Experts of a small language model.
Experts: 128 experts in each of 8 layers, a softmax router.
Below are experts of layer 4 (counted from 0) of a mixture-of-experts language model. Rows are named router (the router's row for the expert), gate (a neuron's input weights, with its number), up (a neuron's input weights, with its number) and show model dimensions 0-63. Each number is 200 + 20 x the weight over its row's rms, rounded and kept within 0 to 999.
Before each expert's rows: a language model's description of what the expert responds to. This comes from a sample of Wikipedia text that the model never trained on.

# expert 27
Opening parentheses, born/died and date digits in biographical entries and name lists, e.g. (born 16 March, Died: 29 July.
router,197,191,185,211,201,219,204,196,198,190,177,200,234,215,220,228,190,218,194,183,233,212,200,215,216,191,189,197,178,190,214,190,207,219,216,187,228,170,222,203,232,230,170,160,194,220,237,208,207,217,192,187,216,204,172,238,209,172,176,163,222,171,171,231
gate0,212,235,220,213,192,178,201,174,177,184,208,202,199,169,212,172,174,198,190,213,202,171,214,205,208,154,249,190,260,213,220,226,210,219,195,206,227,205,210,177,198,157,236,193,172,175,203,203,204,197,220,212,197,206,201,207,191,209,208,241,215,188,188,214
up0,201,224,220,203,189,167,205,189,175,189,208,179,209,171,209,184,176,202,193,207,206,169,215,208,203,170,222,188,263,215,228,222,219,235,204,202,222,210,201,175,194,171,237,182,186,184,208,196,198,197,223,205,192,205,202,199,195,211,200,241,217,176,180,219
gate1,200,202,193,204,224,189,165,194,210,211,205,237,206,175,160,213,229,167,208,199,200,219,184,224,194,226,187,194,214,186,182,202,161,184,215,159,180,199,187,201,190,181,218,232,166,199,182,190,177,172,173,207,178,198,212,205,178,200,195,209,185,214,227,188
up1,195,197,199,201,172,212,233,198,191,189,196,160,193,218,243,186,166,236,200,202,198,189,215,186,197,181,210,209,170,208,218,193,234,195,186,236,224,193,218,203,203,201,174,165,235,203,214,197,236,228,232,184,219,199,192,218,233,208,206,200,204,189,186,212
gate2,187,188,226,190,201,184,202,185,193,187,201,168,208,219,163,225,215,224,140,179,218,191,239,183,209,177,193,220,237,194,198,211,215,237,189,204,202,170,188,239,217,160,213,213,207,216,210,210,158,207,184,202,192,200,200,219,165,216,198,199,200,221,174,209
up2,207,215,208,181,189,211,196,185,219,212,196,210,204,210,199,178,173,183,226,162,192,216,147,174,204,205,209,223,195,205,210,214,206,184,185,209,166,228,201,204,205,231,225,201,209,202,211,168,212,211,222,237,185,191,171,196,229,214,267,200,178,191,188,208
gate3,214,200,214,200,207,208,191,185,180,197,226,225,178,172,210,139,220,196,204,162,199,191,189,210,229,165,235,219,192,205,192,204,192,251,192,188,203,195,189,195,192,185,200,195,203,195,200,177,203,194,197,166,180,192,209,194,209,221,199,221,219,206,214,188
up3,190,211,189,197,202,218,184,188,194,150,182,237,214,206,186,226,215,201,178,189,230,211,172,219,214,201,226,188,221,186,202,206,172,191,206,189,221,209,195,233,226,173,139,206,211,187,210,229,168,223,177,206,226,195,184,211,166,196,190,190,184,228,197,188
gate4,204,212,203,181,173,197,230,209,193,199,211,149,204,206,154,231,185,188,169,204,224,184,203,192,188,217,238,178,207,183,180,214,195,211,204,197,156,183,203,195,191,243,210,143,200,188,168,206,177,214,205,174,215,204,236,207,193,196,229,218,178,225,194,232
up4,221,193,178,230,190,230,182,204,179,183,183,240,215,217,223,225,205,171,188,173,196,230,172,191,232,223,200,190,151,187,203,183,203,180,201,218,190,183,181,181,188,209,194,202,199,184,194,185,196,242,220,181,219,193,193,254,237,200,198,210,164,216,219,224
gate5,214,224,232,177,195,185,215,187,212,223,231,198,202,186,196,173,205,201,215,183,183,174,209,190,152,200,180,198,212,239,172,222,197,176,180,208,180,203,223,173,202,181,203,213,181,229,199,197,191,179,218,217,173,225,219,165,207,215,219,189,197,200,201,198
up5,195,230,191,179,185,199,189,171,204,213,179,211,207,204,176,195,209,197,191,168,215,204,215,214,221,184,215,192,171,190,187,199,209,194,194,197,190,177,216,209,199,175,190,229,201,226,213,198,187,194,174,225,188,178,218,221,140,182,247,198,206,161,217,185
gate6,187,196,190,176,181,202,227,194,174,204,175,188,178,206,210,190,198,218,209,217,181,257,203,209,171,223,206,201,181,197,207,217,243,172,192,201,205,213,174,200,206,166,188,203,205,212,249,200,237,184,217,210,212,229,211,196,202,213,212,203,204,166,176,197
up6,140,209,171,165,195,201,205,219,183,206,162,160,204,201,199,205,195,223,200,213,190,238,198,185,164,233,159,191,213,221,214,209,219,200,200,219,194,187,199,209,209,172,180,208,222,248,218,210,222,170,195,177,201,208,207,177,174,216,212,194,239,183,187,206
gate7,218,201,209,174,193,212,191,193,189,223,213,222,198,200,203,213,222,194,187,195,170,185,204,209,224,163,230,188,165,206,179,212,215,212,173,212,203,204,191,229,212,183,152,207,205,172,199,168,192,241,227,193,207,201,215,176,198,187,176,178,193,193,175,222
up7,221,203,212,185,190,220,193,184,189,228,219,219,194,194,197,214,217,188,196,196,175,189,201,209,233,159,232,183,169,202,180,218,216,207,170,216,205,206,185,227,211,178,154,210,200,174,199,168,194,232,228,194,212,208,206,180,195,193,181,180,186,206,181,214
gate8,162,182,190,222,203,178,189,195,178,190,180,204,195,183,166,200,204,190,206,201,215,207,215,222,245,186,201,183,244,210,209,193,205,234,207,170,205,205,209,205,198,197,228,198,183,151,190,228,141,178,212,211,185,184,203,221,154,186,209,214,210,197,201,187
up8,182,192,205,223,207,173,204,185,183,186,184,207,218,186,170,188,215,210,213,204,212,167,215,215,210,183,200,211,244,218,195,196,197,203,225,175,204,202,208,197,201,175,230,205,181,153,179,208,166,173,214,203,174,195,207,220,163,201,209,216,194,178,196,194
gate9,199,198,231,191,173,184,223,207,195,231,239,207,188,173,196,204,208,245,196,239,214,165,226,213,189,168,208,189,244,205,180,187,210,245,178,192,194,174,202,186,189,234,224,197,184,163,218,191,209,205,211,198,172,175,225,218,161,199,179,210,218,197,197,209
up9,206,198,182,188,207,184,148,199,201,176,177,179,216,189,180,235,188,174,225,212,210,191,202,192,158,212,185,193,200,184,187,210,194,158,217,175,178,193,201,196,185,203,200,215,223,245,161,200,199,242,212,172,234,178,191,254,210,212,189,211,168,199,202,226
gate10,191,198,180,191,215,206,190,213,211,191,206,201,201,179,219,206,218,213,212,224,182,182,223,195,185,213,195,198,168,186,172,181,191,171,237,184,202,190,209,204,191,234,240,191,190,168,155,197,227,197,168,158,220,148,193,217,185,188,148,199,178,154,216,199
up10,174,198,182,206,210,205,197,236,219,189,179,183,232,236,200,230,189,166,204,187,209,198,198,182,213,207,197,200,221,208,189,207,201,226,204,225,169,238,173,202,190,221,226,207,203,168,216,231,192,207,192,180,195,172,151,182,179,209,202,188,188,198,189,196
gate11,195,196,212,214,207,201,174,179,194,174,202,198,197,217,200,179,210,217,187,192,196,194,242,238,204,195,208,217,207,194,206,203,198,207,214,176,199,232,215,222,187,180,200,225,204,217,199,237,192,201,184,175,206,201,192,258,179,214,167,208,198,193,197,193
up11,196,217,223,222,228,196,183,183,207,178,205,210,203,208,204,169,222,196,212,188,206,200,235,233,211,199,190,215,198,195,191,204,165,200,208,179,208,229,207,229,197,192,179,202,213,206,197,240,200,216,182,180,199,201,195,230,192,223,172,207,195,204,184,194
gate12,202,203,210,200,182,208,237,182,205,210,156,185,181,201,180,188,199,217,204,188,231,217,180,180,205,190,211,200,202,202,222,211,193,218,214,221,197,225,193,230,224,164,212,169,212,187,210,216,172,177,217,245,190,194,180,155,171,211,240,194,170,203,203,177
up12,194,170,201,198,191,187,200,201,195,208,154,195,200,156,196,217,161,236,204,223,195,185,213,190,188,191,202,199,208,189,208,205,216,182,229,162,177,206,208,160,200,204,236,208,193,201,226,194,240,215,186,223,184,169,185,213,174,207,200,205,204,176,203,198
gate13,166,169,206,179,171,198,240,207,167,205,184,166,193,226,204,191,181,223,196,208,221,207,205,216,191,195,247,200,226,224,194,209,235,223,194,202,198,195,210,197,196,171,212,210,193,222,242,235,213,205,239,217,228,196,217,188,216,204,229,207,203,190,180,219
up13,228,237,201,200,190,188,193,210,218,235,251,224,207,216,176,226,206,217,155,203,174,214,224,196,205,212,172,193,218,217,194,188,229,207,171,191,217,177,204,198,195,239,228,210,200,178,221,185,206,210,234,197,203,201,227,234,221,187,174,192,223,202,203,205
gate14,199,216,199,185,223,199,211,157,176,215,179,198,178,209,223,164,190,214,179,190,161,218,199,211,207,180,200,176,176,194,192,208,167,208,192,196,222,166,238,185,198,173,231,219,211,214,225,171,209,198,197,217,188,194,193,196,163,185,227,207,218,231,215,197
up14,197,211,179,208,184,180,190,228,225,225,205,218,184,211,197,224,204,192,231,219,201,227,199,204,235,201,204,186,196,200,203,187,179,195,201,181,224,193,158,221,195,233,199,172,183,181,156,239,194,187,181,196,212,188,214,185,230,180,164,195,180,194,204,212
gate15,185,186,193,190,181,216,213,196,186,214,195,176,179,175,220,189,226,205,198,232,226,230,214,202,223,214,202,213,205,207,238,188,213,141,202,204,216,229,192,211,195,180,193,226,193,217,220,210,232,164,207,207,223,197,207,218,190,199,195,218,226,189,231,204
up15,212,202,192,192,182,210,210,210,189,197,198,187,194,198,204,231,223,207,182,219,185,208,191,191,188,210,165,196,176,191,209,180,212,144,194,221,225,176,188,221,194,226,175,197,178,165,196,176,180,181,199,164,245,213,216,227,210,170,152,193,187,225,220,198
gate16,164,145,175,248,209,208,191,213,211,158,169,228,218,201,231,217,220,232,218,199,204,210,202,203,189,188,199,214,198,194,213,171,214,198,222,203,221,184,201,228,203,198,201,219,193,177,186,211,198,228,212,200,215,208,194,226,217,188,171,201,178,200,198,199
up16,191,195,191,154,167,204,221,226,183,208,173,170,195,216,200,174,195,212,220,202,217,211,205,207,168,215,224,186,171,202,196,206,165,203,206,201,202,192,177,183,190,226,198,190,168,210,207,178,197,186,182,190,203,186,190,200,146,186,211,209,224,192,211,207

# expert 59
Final digits of years, dates and percentages, such as 2008, 10.9%, December 23; also ← before Previous in episode chronology boxes.
router,207,172,194,229,160,185,216,193,175,162,197,174,236,213,198,202,185,215,244,199,186,213,194,184,157,152,157,179,195,212,190,191,200,206,241,170,175,193,231,205,189,185,188,218,207,212,182,223,206,178,178,186,205,175,187,224,181,193,168,180,193,202,169,215
gate0,212,201,179,191,196,182,196,203,203,200,201,221,170,210,210,177,131,214,195,210,188,261,195,210,216,197,208,190,160,196,190,215,195,185,231,189,222,199,188,219,238,203,208,195,202,198,201,208,214,215,231,173,241,174,221,169,215,213,194,185,180,216,204,195
up0,182,203,200,186,226,197,231,216,176,228,195,170,215,198,199,192,193,216,187,207,206,233,228,200,172,199,196,184,202,195,140,236,142,205,211,204,230,238,210,225,215,186,195,217,228,208,196,205,216,219,196,204,213,178,206,173,162,185,195,183,220,223,206,213
gate1,199,202,203,220,195,208,204,187,172,185,191,175,227,189,217,185,215,244,201,221,178,171,200,212,187,175,183,212,207,194,180,214,184,226,199,173,207,178,216,210,201,181,177,227,198,230,194,173,173,209,183,171,178,196,182,235,179,196,216,194,170,191,154,229
up1,197,198,196,180,221,201,217,216,215,199,209,210,174,188,177,216,163,183,196,201,216,209,196,190,224,227,215,182,183,204,221,166,220,176,209,201,187,219,182,199,202,219,206,181,197,179,210,235,196,206,202,210,197,156,194,188,205,204,175,203,229,221,230,175
gate2,226,202,220,144,199,223,205,206,199,197,219,223,220,229,187,214,203,161,183,215,192,208,192,164,194,248,203,200,193,207,182,217,206,183,204,220,192,186,175,201,178,195,190,205,184,222,209,171,214,199,204,221,219,176,225,214,216,204,194,186,209,173,177,225
up2,207,193,196,164,190,221,211,220,187,192,217,216,216,201,181,221,244,167,198,212,201,221,228,186,185,255,202,205,210,211,206,189,206,157,204,218,194,156,182,204,146,170,173,203,165,240,200,177,205,203,190,208,229,172,217,201,223,190,193,193,204,172,184,209
gate3,217,218,193,186,169,188,209,198,192,196,206,222,194,189,192,182,212,265,196,189,199,205,192,221,227,185,197,193,192,186,184,216,209,187,193,211,203,179,166,230,189,177,147,187,212,189,206,177,213,196,183,180,212,232,192,234,200,193,228,189,163,242,215,209
up3,176,205,200,190,216,217,192,202,202,150,187,183,212,182,195,198,164,141,180,239,203,203,196,194,209,216,194,199,211,208,230,218,191,220,218,174,188,243,219,153,211,209,196,225,223,199,198,211,182,166,214,195,227,204,179,214,215,198,195,177,203,144,197,229
gate4,199,187,191,220,195,202,194,203,188,193,166,187,209,223,168,189,186,236,220,163,197,198,231,217,206,198,206,228,191,182,183,187,215,196,204,180,169,201,176,237,210,158,237,194,181,214,167,222,199,219,209,207,184,194,232,221,164,183,210,215,180,223,193,188
up4,201,191,200,197,207,207,150,204,231,204,203,192,184,199,221,198,191,214,203,202,175,203,206,248,195,188,204,217,218,216,220,180,248,206,207,179,199,216,207,171,169,209,206,235,191,216,218,175,224,173,189,185,198,179,201,218,199,218,187,221,228,188,199,196
gate5,199,184,197,211,224,180,242,195,175,194,202,203,188,202,197,218,186,219,167,249,199,211,168,195,201,210,179,198,202,205,216,202,225,175,177,205,195,218,229,192,224,192,200,206,193,167,222,198,206,173,190,198,205,181,189,216,241,185,203,188,199,180,198,216
up5,208,201,202,211,188,184,180,194,206,206,216,220,211,179,201,206,235,158,226,207,209,204,198,188,187,221,232,188,189,199,191,195,203,191,212,203,215,173,209,212,193,208,160,157,207,190,185,176,240,186,212,178,205,201,219,200,215,206,181,223,206,205,213,169
gate6,195,204,195,184,202,192,213,203,200,216,224,197,179,189,223,189,227,218,191,222,173,229,193,240,177,153,158,184,198,203,224,198,178,207,209,183,235,213,212,164,198,237,172,224,198,206,234,177,222,179,161,181,196,196,177,185,166,208,185,157,220,215,198,192
up6,199,212,195,193,201,190,200,196,209,234,224,215,172,205,238,180,218,212,185,223,166,223,189,212,179,165,150,173,200,205,226,199,195,217,197,196,247,194,219,150,204,233,176,219,210,214,241,188,218,171,170,178,177,216,178,180,192,208,195,180,223,202,216,192
gate7,204,216,197,197,185,201,189,195,196,190,208,197,198,185,199,213,161,183,171,236,227,206,230,219,202,238,196,190,189,215,215,224,231,194,215,191,175,211,187,184,186,232,168,216,224,214,215,191,203,164,198,193,196,171,182,198,194,201,198,203,202,168,220,193
up7,199,191,205,190,197,177,206,202,228,211,197,202,204,217,197,190,235,218,208,169,192,200,184,166,218,153,203,197,200,186,201,179,186,192,184,215,210,175,189,226,210,168,209,183,195,204,187,217,203,240,197,200,209,219,224,204,195,206,196,197,193,216,189,191
gate8,198,223,198,183,201,192,195,187,191,183,201,215,172,188,177,202,191,215,219,187,178,227,220,194,221,243,235,236,173,179,220,185,216,175,195,181,211,158,193,200,210,211,172,166,186,187,188,198,149,189,198,216,192,223,185,208,212,192,215,190,197,226,200,203
up8,195,215,208,162,173,206,181,218,212,194,207,198,211,192,174,224,263,210,198,174,182,200,220,183,191,216,212,231,186,194,228,181,232,204,199,200,218,180,189,235,190,206,137,184,195,170,194,196,160,206,193,198,197,203,209,227,181,200,188,211,215,217,209,199
gate9,212,198,192,172,188,189,211,200,207,227,198,198,205,197,192,205,169,231,215,183,169,242,179,179,201,237,181,197,206,207,191,214,213,198,202,194,210,215,162,162,186,263,226,203,205,210,200,170,219,158,203,211,196,220,189,188,225,197,208,197,169,236,187,245
up9,164,197,210,251,239,208,164,221,171,163,192,169,209,200,216,190,202,224,200,222,227,201,188,186,166,201,154,193,187,188,189,163,195,205,210,167,204,215,180,197,216,229,191,234,196,214,194,218,207,212,174,193,228,211,170,177,196,202,195,176,232,197,195,200
gate10,194,209,192,206,212,182,184,201,199,191,208,189,205,226,195,216,189,253,196,179,192,151,199,189,204,169,222,180,158,187,181,204,178,234,194,181,195,222,202,173,180,239,230,188,243,167,220,211,193,197,179,197,200,168,203,186,169,198,184,214,209,233,182,177
up10,210,210,202,194,214,199,200,202,207,185,190,206,196,244,197,206,197,243,190,178,207,167,203,204,209,170,230,190,189,191,191,215,171,230,201,181,201,220,215,205,194,203,231,197,208,152,206,241,188,204,171,195,177,179,206,191,162,202,190,233,198,214,199,172
gate11,198,205,201,187,211,176,214,200,186,208,210,217,216,185,184,217,194,209,194,175,171,166,187,205,182,196,245,188,185,191,164,220,178,219,199,176,213,205,202,173,177,189,225,212,164,201,185,182,223,204,172,170,188,207,201,224,209,194,201,219,194,216,227,199
up11,208,209,197,192,198,166,201,200,187,218,224,219,216,171,189,216,209,192,177,192,176,162,200,220,184,194,237,171,210,194,166,222,186,228,200,189,196,208,190,176,158,203,212,234,181,231,196,200,226,195,178,184,201,192,213,225,195,198,201,220,220,215,225,192
gate12,192,203,198,221,214,210,189,198,181,197,192,180,180,209,193,197,202,223,184,214,201,181,235,202,227,165,241,207,141,198,197,186,188,243,219,173,192,203,201,230,211,177,206,201,218,202,219,201,168,167,192,154,199,179,198,181,171,206,200,201,235,184,204,183
up12,183,175,210,177,205,220,197,219,184,174,197,188,203,251,199,221,206,189,179,225,191,187,204,205,199,190,214,168,186,193,215,204,186,184,201,181,217,171,210,203,185,154,163,198,226,196,180,204,188,231,183,203,215,190,199,178,172,192,187,222,179,212,181,174
gate13,217,198,210,181,216,214,189,204,199,190,210,196,209,208,205,229,201,177,153,238,210,210,163,190,183,222,207,172,236,185,199,209,191,177,174,203,210,201,222,195,195,231,203,218,181,192,210,255,176,236,219,196,201,165,225,212,201,191,199,206,225,232,223,232
up13,219,212,197,208,180,179,196,200,186,197,202,217,232,196,162,224,231,198,206,185,194,186,212,229,194,213,226,198,209,191,201,214,168,162,212,189,226,201,214,227,187,195,165,162,146,189,174,190,242,202,174,198,193,211,214,242,179,183,196,178,201,196,182,195
gate14,203,204,198,236,201,195,151,207,209,195,201,207,203,216,201,206,172,230,208,181,205,204,153,187,188,178,203,197,171,212,180,189,215,206,205,193,199,198,187,184,230,216,184,196,228,178,203,190,209,202,183,169,202,205,194,173,185,212,205,221,166,258,220,191
up14,202,195,193,163,180,189,234,204,213,228,197,198,192,178,198,204,223,183,196,210,186,205,231,208,236,205,190,213,219,202,227,201,218,191,207,212,188,197,213,214,171,189,209,206,169,203,211,192,181,188,232,209,212,189,212,228,244,195,201,181,217,149,184,210
gate15,210,196,194,177,180,204,240,192,182,164,185,207,197,212,186,197,234,220,193,170,191,185,209,266,212,178,212,193,228,179,207,213,189,200,196,213,201,195,223,254,185,134,170,194,202,193,191,152,220,236,195,216,219,213,194,233,210,198,222,191,168,231,185,179
up15,205,198,211,230,189,197,184,212,211,262,217,215,182,199,228,199,203,205,189,208,210,204,211,175,192,207,179,187,207,220,193,193,212,203,184,214,218,184,176,192,204,236,229,224,179,207,203,240,196,190,202,179,167,233,234,165,185,201,204,225,232,177,234,179
gate16,183,201,185,223,185,194,169,219,223,192,203,189,214,197,191,200,214,202,209,153,193,167,213,190,217,242,194,247,220,205,200,187,226,217,240,186,191,208,228,200,202,227,195,187,212,177,194,177,178,178,186,168,211,215,172,219,189,191,207,167,230,212,196,183
up16,204,193,191,205,192,223,229,203,182,200,195,213,185,228,208,212,201,172,177,252,227,242,185,206,199,176,229,176,228,209,210,210,183,211,189,220,225,192,199,171,228,172,182,188,197,206,232,220,188,194,202,204,185,203,201,175,218,200,184,205,216,189,181,200

# expert 29
Middle digits of long numbers and units in reference codes, measurements and tables, such as NRHP numbers 87000672, ft, ′, cm.
router,198,185,172,221,206,206,206,211,231,207,170,187,221,202,202,214,198,192,218,198,236,220,186,165,201,214,164,198,185,164,222,208,211,199,219,172,218,174,176,215,170,230,215,234,231,233,239,200,184,205,200,164,182,204,194,219,192,203,206,181,163,201,223,197
gate0,209,232,210,183,205,180,188,197,252,185,182,207,193,199,208,216,205,193,195,249,239,202,207,190,192,222,228,174,196,220,207,203,217,214,174,203,179,208,196,150,205,208,182,178,177,221,188,208,176,190,203,170,201,222,221,164,205,184,188,244,215,211,216,202
up0,186,201,181,202,202,217,197,207,177,185,191,209,192,178,173,237,216,174,195,193,208,199,166,218,182,207,216,188,193,201,227,192,194,214,180,200,179,210,179,202,195,182,171,209,203,227,188,194,197,239,177,209,202,193,175,221,216,219,195,173,215,212,199,190
gate1,179,204,184,193,188,168,209,218,218,202,200,176,192,183,223,179,197,149,208,227,225,196,187,201,183,196,215,214,226,212,230,189,196,218,191,234,196,217,180,234,215,191,197,245,191,196,180,218,216,205,217,164,199,190,208,188,183,225,199,176,232,169,226,209
up1,193,202,211,217,188,208,212,187,212,207,220,202,226,208,178,184,210,219,200,205,238,220,154,204,216,201,181,160,175,211,208,213,204,196,215,160,215,214,226,186,213,208,142,218,188,166,205,208,184,169,208,203,211,207,185,216,179,176,226,202,188,210,222,185
gate2,186,191,200,186,201,172,179,196,182,198,192,201,200,183,187,202,222,206,214,212,183,207,218,209,197,232,203,169,177,188,208,200,191,209,214,174,185,215,224,234,158,202,207,201,195,192,208,223,190,192,151,243,192,176,164,207,185,197,209,185,176,227,216,210
up2,193,188,194,196,164,195,199,197,179,200,192,176,207,199,175,182,202,184,211,220,185,217,215,201,200,212,223,204,230,171,231,192,220,218,190,204,218,226,206,208,194,208,211,185,201,183,227,233,189,143,165,209,182,209,196,205,205,198,209,206,211,193,172,215
gate3,218,199,204,211,188,227,215,202,230,225,208,209,215,195,210,206,180,147,194,189,216,191,180,171,227,211,195,181,220,200,194,213,226,170,166,223,179,171,211,175,212,181,190,201,195,200,193,172,220,201,239,199,183,217,221,182,239,201,186,240,189,224,215,179
up3,211,207,192,170,170,170,204,206,182,182,189,217,181,180,159,209,203,199,181,235,213,194,197,213,180,198,219,183,177,196,214,202,221,198,205,164,173,218,190,212,181,222,163,190,173,194,188,235,197,201,158,183,209,196,184,191,181,200,225,195,205,239,221,210
gate4,205,222,189,183,208,213,178,199,212,214,183,165,237,171,162,218,178,243,197,173,173,168,202,201,182,202,207,203,194,199,190,198,183,199,219,195,177,217,213,188,196,211,166,206,216,217,205,190,163,188,193,184,190,196,182,202,219,186,211,181,184,197,222,231
up4,172,183,198,241,199,188,189,198,176,175,210,217,199,209,181,218,201,192,234,186,187,211,171,198,204,192,177,207,204,203,226,179,226,188,217,184,236,194,199,182,209,191,167,214,207,203,159,218,205,181,195,205,228,194,204,192,187,183,193,189,208,187,170,182
gate5,202,208,190,170,175,189,184,188,220,224,195,209,208,194,209,233,197,202,185,205,185,211,208,194,176,195,157,194,187,202,228,207,190,178,242,178,155,204,203,202,168,205,188,233,196,225,209,186,182,218,199,198,207,163,163,188,199,188,196,181,187,168,239,199
up5,222,199,209,195,182,197,210,172,211,205,188,231,191,202,195,228,220,198,214,189,196,213,184,165,186,165,186,213,186,197,206,217,201,180,236,196,158,197,209,204,193,197,212,215,166,195,222,191,221,220,185,198,221,184,179,211,192,190,206,207,168,206,236,214
gate6,190,187,187,216,190,166,208,208,209,200,161,217,227,212,172,211,213,198,206,190,176,205,224,180,148,194,185,212,200,180,191,178,216,208,220,189,202,189,189,186,185,238,227,212,209,208,190,204,186,195,197,163,213,201,181,184,207,165,207,159,191,202,191,225
up6,196,190,195,214,182,182,223,200,201,246,187,219,229,198,193,194,226,189,197,186,191,207,217,175,164,197,194,218,184,193,160,175,237,203,215,206,182,191,200,226,191,226,229,219,192,182,195,188,204,201,202,174,199,215,168,199,222,187,190,170,208,183,183,190
gate7,199,173,206,199,201,202,190,203,200,205,233,235,167,187,211,193,225,206,221,202,172,216,174,207,263,216,196,198,164,219,183,190,185,176,205,203,190,213,149,236,204,195,217,191,206,154,213,188,233,185,211,192,200,177,193,194,205,199,167,202,190,192,196,180
up7,216,194,199,223,204,209,182,191,186,159,182,218,197,179,177,206,219,227,236,164,189,172,225,219,231,174,230,195,208,210,217,186,195,195,230,163,227,209,236,163,205,191,205,216,212,199,229,216,195,179,181,202,207,185,205,210,173,175,206,208,210,231,210,196
gate8,207,208,224,223,187,168,192,182,167,177,197,226,178,199,196,172,240,205,184,218,247,188,209,220,195,181,220,233,194,205,173,196,191,220,202,215,215,210,209,222,239,199,237,215,215,183,196,210,205,202,199,186,225,216,209,189,214,204,213,236,193,175,175,188
up8,186,200,194,191,201,193,194,209,172,176,201,210,190,169,213,187,182,154,206,195,195,207,160,201,170,183,238,209,182,216,203,192,212,157,196,225,199,213,193,152,206,207,221,205,191,244,211,171,209,204,193,196,232,209,208,190,210,208,202,175,251,179,203,204
gate9,210,194,203,207,208,224,206,197,205,204,211,219,229,178,200,184,191,180,215,179,209,180,209,223,189,184,193,202,192,193,199,201,200,195,216,167,222,216,217,196,226,161,192,255,161,191,200,197,182,217,207,231,138,199,222,227,164,216,211,172,178,218,215,168
up9,188,198,216,183,222,188,207,209,217,214,186,159,208,214,203,208,207,192,181,207,188,196,190,204,197,214,226,184,204,204,200,202,185,250,164,212,204,201,197,225,188,257,224,202,249,217,187,191,173,164,221,200,229,201,211,193,237,190,185,182,187,190,210,226
gate10,218,185,205,203,209,194,201,202,213,207,213,189,204,198,232,171,227,218,247,193,183,191,217,208,202,173,193,199,204,220,194,182,208,196,224,192,202,197,188,246,188,180,204,220,216,188,178,200,198,216,184,236,193,224,213,193,202,229,190,220,165,194,178,168
up10,201,179,219,218,215,198,213,194,183,203,209,217,211,190,196,191,226,217,219,206,159,166,199,211,186,183,189,212,221,207,162,184,184,250,210,195,230,210,174,250,167,230,231,213,204,146,177,216,209,212,167,231,197,213,197,199,200,192,174,191,187,195,151,241
gate11,208,227,214,185,217,209,207,203,190,180,196,200,187,193,208,189,233,204,174,217,214,219,174,188,207,170,237,197,210,195,225,214,166,187,203,174,170,215,208,182,195,191,214,209,218,208,228,234,203,173,198,200,239,200,206,177,200,198,208,191,197,208,169,212
up11,186,189,180,199,179,207,205,191,177,185,188,198,192,231,201,229,181,229,197,206,189,206,223,203,170,239,171,192,203,206,194,208,247,218,201,216,212,187,184,198,212,210,196,170,210,224,211,195,153,226,190,196,167,196,199,208,209,197,206,215,191,209,246,236
gate12,186,210,182,221,214,209,181,208,206,227,202,202,207,212,214,190,185,182,195,213,213,209,186,194,182,211,222,183,224,191,204,187,192,237,196,198,198,168,187,172,203,231,206,182,203,223,200,224,211,173,236,153,208,199,198,199,207,210,170,221,165,211,207,224
up12,196,200,187,212,201,176,184,173,202,209,193,210,211,155,180,211,176,160,214,193,191,197,182,186,203,234,180,175,193,193,212,211,236,147,242,209,179,203,213,215,205,181,205,223,208,204,198,198,179,191,185,199,157,178,191,205,230,223,223,193,227,177,239,166
gate13,212,209,195,183,196,189,188,218,225,216,177,206,200,204,175,190,245,209,197,172,200,212,201,237,209,187,169,213,198,196,245,185,210,172,210,179,199,205,176,215,192,195,177,203,200,207,219,199,180,180,187,202,205,184,216,176,198,176,199,179,229,189,221,212
up13,189,217,203,189,211,185,197,194,183,185,204,199,203,198,192,221,209,189,184,229,198,213,198,186,190,240,194,203,145,203,173,217,211,203,230,194,189,216,202,168,209,222,210,236,220,214,181,218,202,209,164,183,198,177,182,214,186,200,198,209,169,178,211,189
gate14,208,207,195,184,188,187,208,182,237,222,196,218,197,254,195,196,197,230,224,174,211,207,202,153,218,221,163,196,183,192,219,197,184,228,249,180,205,183,218,196,194,182,186,214,191,202,190,223,216,218,212,192,188,210,206,228,212,187,221,233,183,201,194,193
up14,197,219,206,195,179,174,213,211,181,206,227,189,185,187,181,186,196,194,189,206,219,167,183,197,198,183,224,232,206,201,176,192,169,211,191,208,186,239,211,229,268,203,177,198,203,165,203,204,222,192,205,167,201,222,216,183,206,215,207,187,241,194,195,206
gate15,180,198,192,214,218,215,193,209,202,203,190,179,180,248,198,219,174,217,219,201,213,229,216,198,203,218,166,204,191,195,228,210,204,224,211,188,226,185,176,190,202,175,181,217,219,256,202,236,203,181,237,191,208,205,199,211,170,219,222,192,183,154,162,194
up15,191,204,189,221,223,237,192,196,201,202,189,193,184,240,219,199,182,207,237,179,183,224,214,198,180,194,180,223,186,199,224,209,199,209,219,191,217,157,183,182,178,173,186,202,220,262,200,218,209,191,217,193,190,194,198,225,189,226,210,187,150,149,175,205
gate16,201,218,230,186,205,184,218,190,186,205,207,193,160,181,202,174,220,197,169,253,246,215,183,194,232,213,265,214,199,199,206,232,196,178,182,197,181,195,202,224,220,181,223,188,173,206,181,234,227,179,168,187,216,205,255,200,197,231,196,224,194,216,189,192
up16,199,181,181,180,175,213,193,179,183,180,203,200,236,203,172,180,191,204,214,161,168,223,222,228,174,191,215,215,176,192,187,181,190,174,234,190,191,227,216,191,162,183,175,246,201,208,212,171,200,198,233,197,211,166,185,233,196,186,220,174,234,196,225,208